From a checkpoint of a small mixture-of-experts model trained on Wikipedia.
Experts: 16 experts in each of 15 layers, 96 squared ReLU neurons an expert, a softmax router.
Below are experts of layer 5 (counted from 0) of a mixture-of-experts language model. Rows are named router (the router's row for the expert), up (a neuron's input weights, with its number) and show model dimensions 64-127. Each number is 128 + 32 x the weight over its row's rms, rounded and kept within 0 to 255.
After each expert's rows: "gets" lists some tokens that make up at least twice as much of what it gets as of all text. This comes from a sample of Wikipedia text that the model never trained on. Tokens count by the router's weight.

# expert 4
router [131 119 182 148 141 110 116 141 133 153 113 153 141 126 161 113 121 135 143 120 118 177 199 118  98 155 115 148 133 166 122 118  82 130 151 111 136 131 112 125 122  89 141 138 120 146 182 102  97  78 157 193  67 158  59 125 120  99 140 132  85 110 119 153]
up0 [189 144 150  68 127 140 131 164 173 100 112 236 174  90 139  65  85 140 160 117 141 150 118 102 168 103 115 123 126 139 165  68 173 136 122  99 170 138 153  52 135  74 106 152 107 156 157 119 135  86 148 158 179 107  80 134 131 109 148  94  56 137 108 154]
up1 [187  93  57  93 106 151  85 134  89 127 133 105 139 110 117 186 160 116 121 185 108 139 165 150 112 169 128 138 134 139 157 109 107 100 139 157 160 107  69 177 125 155 142 117 175 167 139 109 167 144 160 153  87 129 119 106 112 136 121 112 169  62  72 145]
up2 [135 157 157 142 140 137 125 114 120  61  77 119 160 118 133 134 156 154 154  87  97 130 134 129  57 156 151 153 188 208 119 111  84  87  96 137 132 154 143  99 190  94  96 126 125 115 121 128 194 122 156 150 159 184 140 126  96 176 202 146  97 127 137 122]
up3 [105  99 119 104 118  94  86 144 145  96 111 148 150 126 130  68 130 119 117  83 105  88 138 147 189 146  79 122  78 147  50 149  97 112 116  94 104 118 142 171 104 127 105 186 120 132 155 115 108 108 139 128  86 115 140 129 164  64 196  87  89  85 166 124]
up4 [ 90  83 119 175 119 128 146 122 156 148  95  88 127 128 150 124  57 146 178 100 112 105 121 177 163 150 152  63 118 188 127 108 169 183 129 108 125 126 132 154 162  68 138 174 124 137 125 125 145  98 146 135 104 111  98 149  86 104 100 160 189 172 154 197]
gets: " and", ",", " the", "'s", "er", " of"

# expert 14
router [164 146 146 136 172 135 118 145 122 131 119  88 198 130 103 139 105 180 149 139  85 136 171  95 194  81 174 180 134 153 194 110 131 135 129 116 160 144 104 111 154  71 115 161 118 136 154  86 149 107 153 178 100 140  84 160  79  70 112 142  86 180 144 104]
up0 [135 104 140  77 143 101  86  99 158 180 151  94 152 129 122 169 127 161 162 119  68 164 149 139 125 118 157 103 120 181 112 126 186 110 143 169 107 111 128 174 167 167 151 134  97 133 167  92 168 116 161 144 171 112 134  92 148  80 131  93 151 153 136  98]
up1 [144 136 142 162  76 192 154 162 136 137 182 149 128 163  93 180  98 127  90 104 100 121 122 128 131 103  66 166 102 110 122  44 135 129 154 164 138  63 131 182 110 102 125 152 164 138 141  96 100 114 115 137 175 171 109 102 132 115 123 144  51 165  75 130]
up2 [ 57 179 162  61 174 148 136 151 130 132 101 173 148 127 111  98 107 124 112 145  84 120 148 132 138 159 133 140 115 170 172  91 118 134 135 116 111  53 160 138 118  61 140 128 157 223 104 115 154  65 199 138 137 138 114 108 114 121 137 122 103  93 129 108]
up3 [ 90 133 122  89 102 123  74  55 187 123 114  77 103 145 126  99 150 170  72  97  22 183 112 112  83 122 143 144 115 180  96 103  70  68 110 121 176 150 169 149  92 118 149 133 109 142  94 131 133 141 132 138 112 170  78 133 189  57  74 104 126 133  95 126]
up4 [ 65 144 166  81 165 134  98 139 107 112 125 125 120 161 191 150 121  61 137  79 119 144 138 110 165 144 116  88 135 134 146 159 149 128  86 113 196 115 115 134 103 110 101 120  90  79  79 100 116  75 128 128 132 131 147 182 165 163 152 158 108 156 127  75]
gets: "ed", "et", "t", "ated", "ot", "ing"

# expert 15
router [122 132 109 129 121  31 137 170 122 151 147 155 170 137 137 164 101  94 136  75 119 116 121 174 105 152 103 119 149 172 100  93 112 115 157 115 156 163 122 136 126 153 185 155 139 118  81  37 155  95 133 150 149 122  57 100 140  68 118 173 118 167 178 101]
up0 [134 140 197 121 127 155  86  94 162 102 103  71 121 156 182 138 148  74 165  91 122 151 129  93 123 144 132  98 171 132 126 134  83 102 130 174 123 131  95 100  96 106 140 143  98  63 163 112  97 108 143 160 126 159 141 117 125 141 102  94  92 134 109 126]
up1 [138 189 181 117 174 120 101  47 129 148 121 107 134 124 119 183 122 127 123 116 148 146 168  82 160 175  68 171 150 119 186  92 144 157 128  99 106 130 132 154 174 100 155 130 116  95 118  62 129 103  93 140 126 127 147 173 140 160 147 154  35 182 132 144]
up2 [148 168 153 127 106 119 148 112 205 130 109 197 118 105 124 134 132 103 174  79  82  86 111 106 143 106 170 114 112 113  89 107 140 123 113 136  87 118 125 126 203 117  90 124 163 105  98 103 125 116 114 112 128 109  71 130 165 135 147 161 113 169 175  97]
up3 [109 135  92 123 160  64 140  73 112 153 113 135 116 103  42  96 132 189 121 142 154 154 102 109 116 114 169 120  75  98 150  88 120 135 117  57  90 172 141  62 145 156 181  99 137 151 129  70 171 128 170  73 142 139 148  94 110  40  78 103  84 113  56  97]
up4 [100 155 139 131 105 160  66 124 110 147 100 160 137 145 101 146 108 121 106 123 167  58  83 173 130  93  97 132 156 127 206 139  93 128  84  76 106 136 114 137 159 114 141 136 127 155 116 104 131 178 152 166 136 137 177 118 151  48 106 145  46 148 116 118]
gets: "\n", "==", "on", "===", ".", " =="

# expert 2
router [113 191 115 104 127 105 150 130 145 114 156 137 153 115 169 176  90 159 163 170 110 126 136 145  92 184  62 161  85 168 100  55 134 105 156 102 165  92  70 102 140 132  78 126 111 183 138  82  94 173 140 107 116 148  85 114 122 108 102 133 122 121 109 131]
up0 [198 187 138 140 170 123  93 148  90 152 123 119 136 139 149 137 126 129 146 122 133 135 132 132 173 207 132 139 129  96 144 132 116 102 124 124 107  95  81 193 141 102 123 143  86 127 149 117  91  55  97 108 112 171 152  89 122 140 159 116 103 177 104 223]
up1 [136 141 186  95 152 147 168  98 133 147 146 141  96 162 116  58 107 200 123 194 126 147 179 158 120 186 120 149  84 118 105 152  70 124 180 101 108 104 121 106 118  96  64 137 162 165 205 126 126 138 106 115 122 114 148 136 152 157 126  94 115 154 126 191]
up2 [133 174 144 141  61 154 153 154 115 194 156 110 172  78 128 147 156 118 175  97 119 155 152 133 141 141 158 144  80 144 120 133 136 151 110 128 207 156 159  52 115 189 195 131 125 132 213 124 131  68 177 135  75 163  77  70 142 109 174 125 117 159  97  88]
up3 [112 137 133 100 137 195 134 213  63 153 109 102 169 126 119 119 132 137 148 120  49 170 184 151 167  85 117 198 157 132 131 177 124 119 109 128 111  68 132 119 127  87 149 131 159 163 119  89 122 103 157 134  87 138 110 182 110 145 108 123 126 148 222 129]
up4 [ 93 153 175 144  88 181 124 169 111 133 126 135 179  89 115 148 104 122 150 165  48 102 117 104 185 167 128 209 125 116  51 116 116 151 164  80 107  86  97 144 163 137 149 134 128 144 181 124  97 138 207 117 114 119  96 106  66 115 131 165 130 132  92 136]
gets: ",", " in", " by", " from", " of", " as"

# expert 11
router [146 140 165  87 122 164 131 145 195  84  94 142 144 147 128  85 108 119 157 139 108 103 145 132 105 135 116 152 136  82 129  98  76 166 153 125 135 115 130 116 142 137 125 218 148 118 182  81 141 156 142  64 114 164 102 109 126 146 123 121 101 134 134 225]
up0 [149 114 140 140 126 103  99 106 150  68  70 114  66 129  97 133 110 156 140  97 161 138 118 106 141 125 172 121  95 116 123 168 140 104 152  86 143 160  84  98  95 134 129 110 142 150  76 106 102 108 129 132 176 169 116  92 145 145  65  72 132 203 113  60]
up1 [131 152  62 148 132 140  85 134  97  94 135 132  99 104  98 122 102 160 148  96 107 146 137 100  90 144 137 141 144 120 137 126 145 112 183 169 143  95  89 126 126 144 136 157 146 139 165 143 174 120 132 137 138 164  73  87 113 142 151  49  98 148 143 195]
up2 [105 152 136 127  91 144  77  98 158 147 157  76 177 122 104 134 120 145 126 118 160 100  92 118 132 146 112 185  91 144 114 107 126 158 101 176 163  80 131 105 135 164 114 158 119 116 216  91 212 164 142  87  79 108 175 126 123 211  96 101  95  97 111 146]
up3 [180 113 170 123  69 131 114 116 157 166 181  77 120  85 106 101 121 124 137  91 116 113 168 130 162 114 141 118 123 124  86  99  98  77 145 119  75  45  59  81 145  81 162 125  50 171 138 118 110 154 164 132 171 142 151 180  86 121 121 144  97 107  84 158]
up4 [134 175 149 144 125 101 132  99 165 164 158 106 116  66 144 116 150  83 138 167  91 157 141 188 158 153  58 140 136 125 137 102 140 127 172 134 157  59  69  84 141 156 108 136 111 104 157 127 130 155 140 115 149 175 158 131 115  31 111 146 139 172 124 161]
gets: "6", "8", "1", "9", "7", "5"

# expert 5
router [120 150 142 124  81 122 149 104 169  92  96 147 101 122 127  99  63 144 167 153  59 105 142 107 144 192  95 176 184  87  92  56  89 142 159 111  67 133 107 130 111  57 137 174 139 148 205  71 155 167 130  75 119 127 130 149 134 128 173 128  79 117 154 176]
up0 [146 114 103 155 132 139 115  93  61 134 110 107 101 115 175 126 101 151 150 168  28 103 134  88 128 138 151 172  43 121 142  69 122 139 170  52 127 154  98 122  95 158 116 152 148 147 134 145  99 130 138 102  64 105 142  96 138 108 183 136 116 172 127 177]
up1 [100 161 174 148 119 108 121 138 151 114 105  97  97 132 143  89 102 105 150 140  95 163 181 149 108 148 135 203  76 152 109 147 158 197  90 106 113 110 136 124 152 150 154 121  94 132 182 138 142 160 154 157  81  83 138 170 136 157 126  95 114 100 215 173]
up2 [177 157  96 134 164  98 135 161 126 132 129 121 166 137  96 150 172 169 102 146 144 159 173 116 142 158 172 123  71 141 149 163  49 132 166  69 111 133  38  96 151 135 172 102 144 175 126 110 110 120 146  80  97 140  43 109  94 118 125 121 173 137 123  77]
up3 [ 74 110  83 125  64  80 145  96 154 177  91 119 123 147  57 117  89 168 114 132 100  98 166 121 121 141 102 212 128 149  92 129  74 134 166 121 149  99  96  83  98 159 166 182 139 153 169 128 143 161 144  85  92 112  93 149 130 110 134  35 122  97 155 174]
up4 [124 155 176 136 107  95 202 128 127 100 133  62 130 109 122 133 113 164 172 136 122  99 111 105  98 119  58 102 190 101  94  62 128 139 131 132 150 148  93  66 122 123 104 112  91 180 126 128 138 151 166 100  76 162 102  82  70 187 121 209  73 110 140 118]
gets: " |", "th", "h", "%", "w", " 0"

# expert 10
router [112 209 113 113 120 134 152 127 147 128 157 142 179 146 128  98  84 172 150 137  91 162 120 131 160 127 110 145 100 168 145 149 142 165 144  59 130  77  95 126 123 111 142 142 138 126 177  67 142  95 227  68 101 153 124 129 114  59 127 126  79 114 156 178]
up0 [ 83 124 160 134 168 182 117 128 119 138 132 103 188 137 109  90  70 158  77 110 131 123 170 157 112 226 102 150  85 151 121 142 155 153 130 133  94  74 160 122 163 127 143 115 140  96 161 111 182  95 177 104 153 126 162 131 110 119 126 111  75 126 150 184]
up1 [134 148 166 132  91 168 163  88 104 115 111 166 117 153 165 147 135 186 139 111 103 154 107 136 163 152  99  82  92 147 128 151 131 153  90 124 139 124 128 172 107 151 139 167 165 158 172 126 118 159 166 139 114 154  94 142 121 212 117  96  75 121 137 154]
up2 [ 98 103  94 122 174 118 119 109 115 142 141 110 132 168 106 159  99 118 151 167 170 110 101 106 124 145  98  94 129 149 139 174 139 177 135  87 133  68 117 209 101 148 119 134 162 127 203  73 150 173 153 165 115 120 144 154  58 114 125 116  88  53 159 182]
up3 [118 162 101  67 117  85 115 142 189 116 117 114 142 174 109  95 168 166 110 159 155  98 167 126 140 118 111 150 101 176 102 120 115 157 171  79 164 109 115 105 169 158 139 141 136 110 183  75 108 184 172 163 112 128 109 190 128  79 155 169 156 112 116 143]
up4 [ 89 184 127  82 146  80 153  82 132 100  90 204 113 145 163 112  98 177  69  75  85 148 101 108 127 143 154  87 107 111 136 129 116 114 124 156 142  70  91 131 125  82  89 131  91 124 109 115 183 127 184  98 113 142 134 127  93 187 170 110 166  84 110 107]
gets: "-", "|", "\n", " m", "In", " f"

# expert 7
router [ 92 166 118 106  85 125 131 144 109 101 100 178 157 153 161 119  82 122 153 119 119 145 126 135 136 166 100 125 125 116 138 122  76 167 142 112 152 127 110 102 137 111 125 152 150 108 174  97 183 115 205 107  98 149  87  97  99 123 168 104 111 144 117 139]
up0 [ 73 165 126 125 135 128  95 118 113 152 190 156 166 132 127 175 132 137 169 120  85 135 167 184  81 150  99 154 165 169 139 123  77 112 147  86 163 171 140 200 101 109 110 129 143 157  88 103 144 131 176  90 109 186 104  65  88 117 149 157 117 108 109  91]
up1 [ 71 149 140 164 108 133 166  98 119 121 137 144 129 144  67 159  95 153 125 113  90  91 120 166 115 135  71 118 113 152 135 120 111 159 146 101 199  91 104  69 155  94 142  94 158 197 130 151 135 177 139 128 103 130 143  61  88 106 101  60 155 194 134 189]
up2 [116 100 103 133  98 115 160 170  98 191 127 121 137 136  97 173 112  98  90 114  79 149 105 151 109 112  90 127  78 173 117 175 130 117  96 112 164 104 168 194 154 151 154 133  64  70 130 114 154 149 119 176  98 146 119  51 104 175 116 110  79 126 117 117]
up3 [140 123  64 129 108  85 130 146 164 110 178 122 116 138 127 199  86 188 104 138 136 152 161 122 172 127 158 124 144  98  96  90  62 130 110 142 143 144 122  90 147 100 158 181  89 164 188 124 138 125 140  82 120 159 136 138 106  94 163  85 114 129 178 155]
up4 [120 118 128 132 104  86 164 121 156  90 110 202 122 151 116 140  70 100 114 165 161  99 136 155  81 115 150 125 119 112  73 122 103 133 120 126 102  95  47 153 133 147 129 170 143 168 177 107 108 115 130 131 118 153 104 135 126 149 133  84 127 169 175 171]
gets: " to", " a", " of", " he", " The", " He"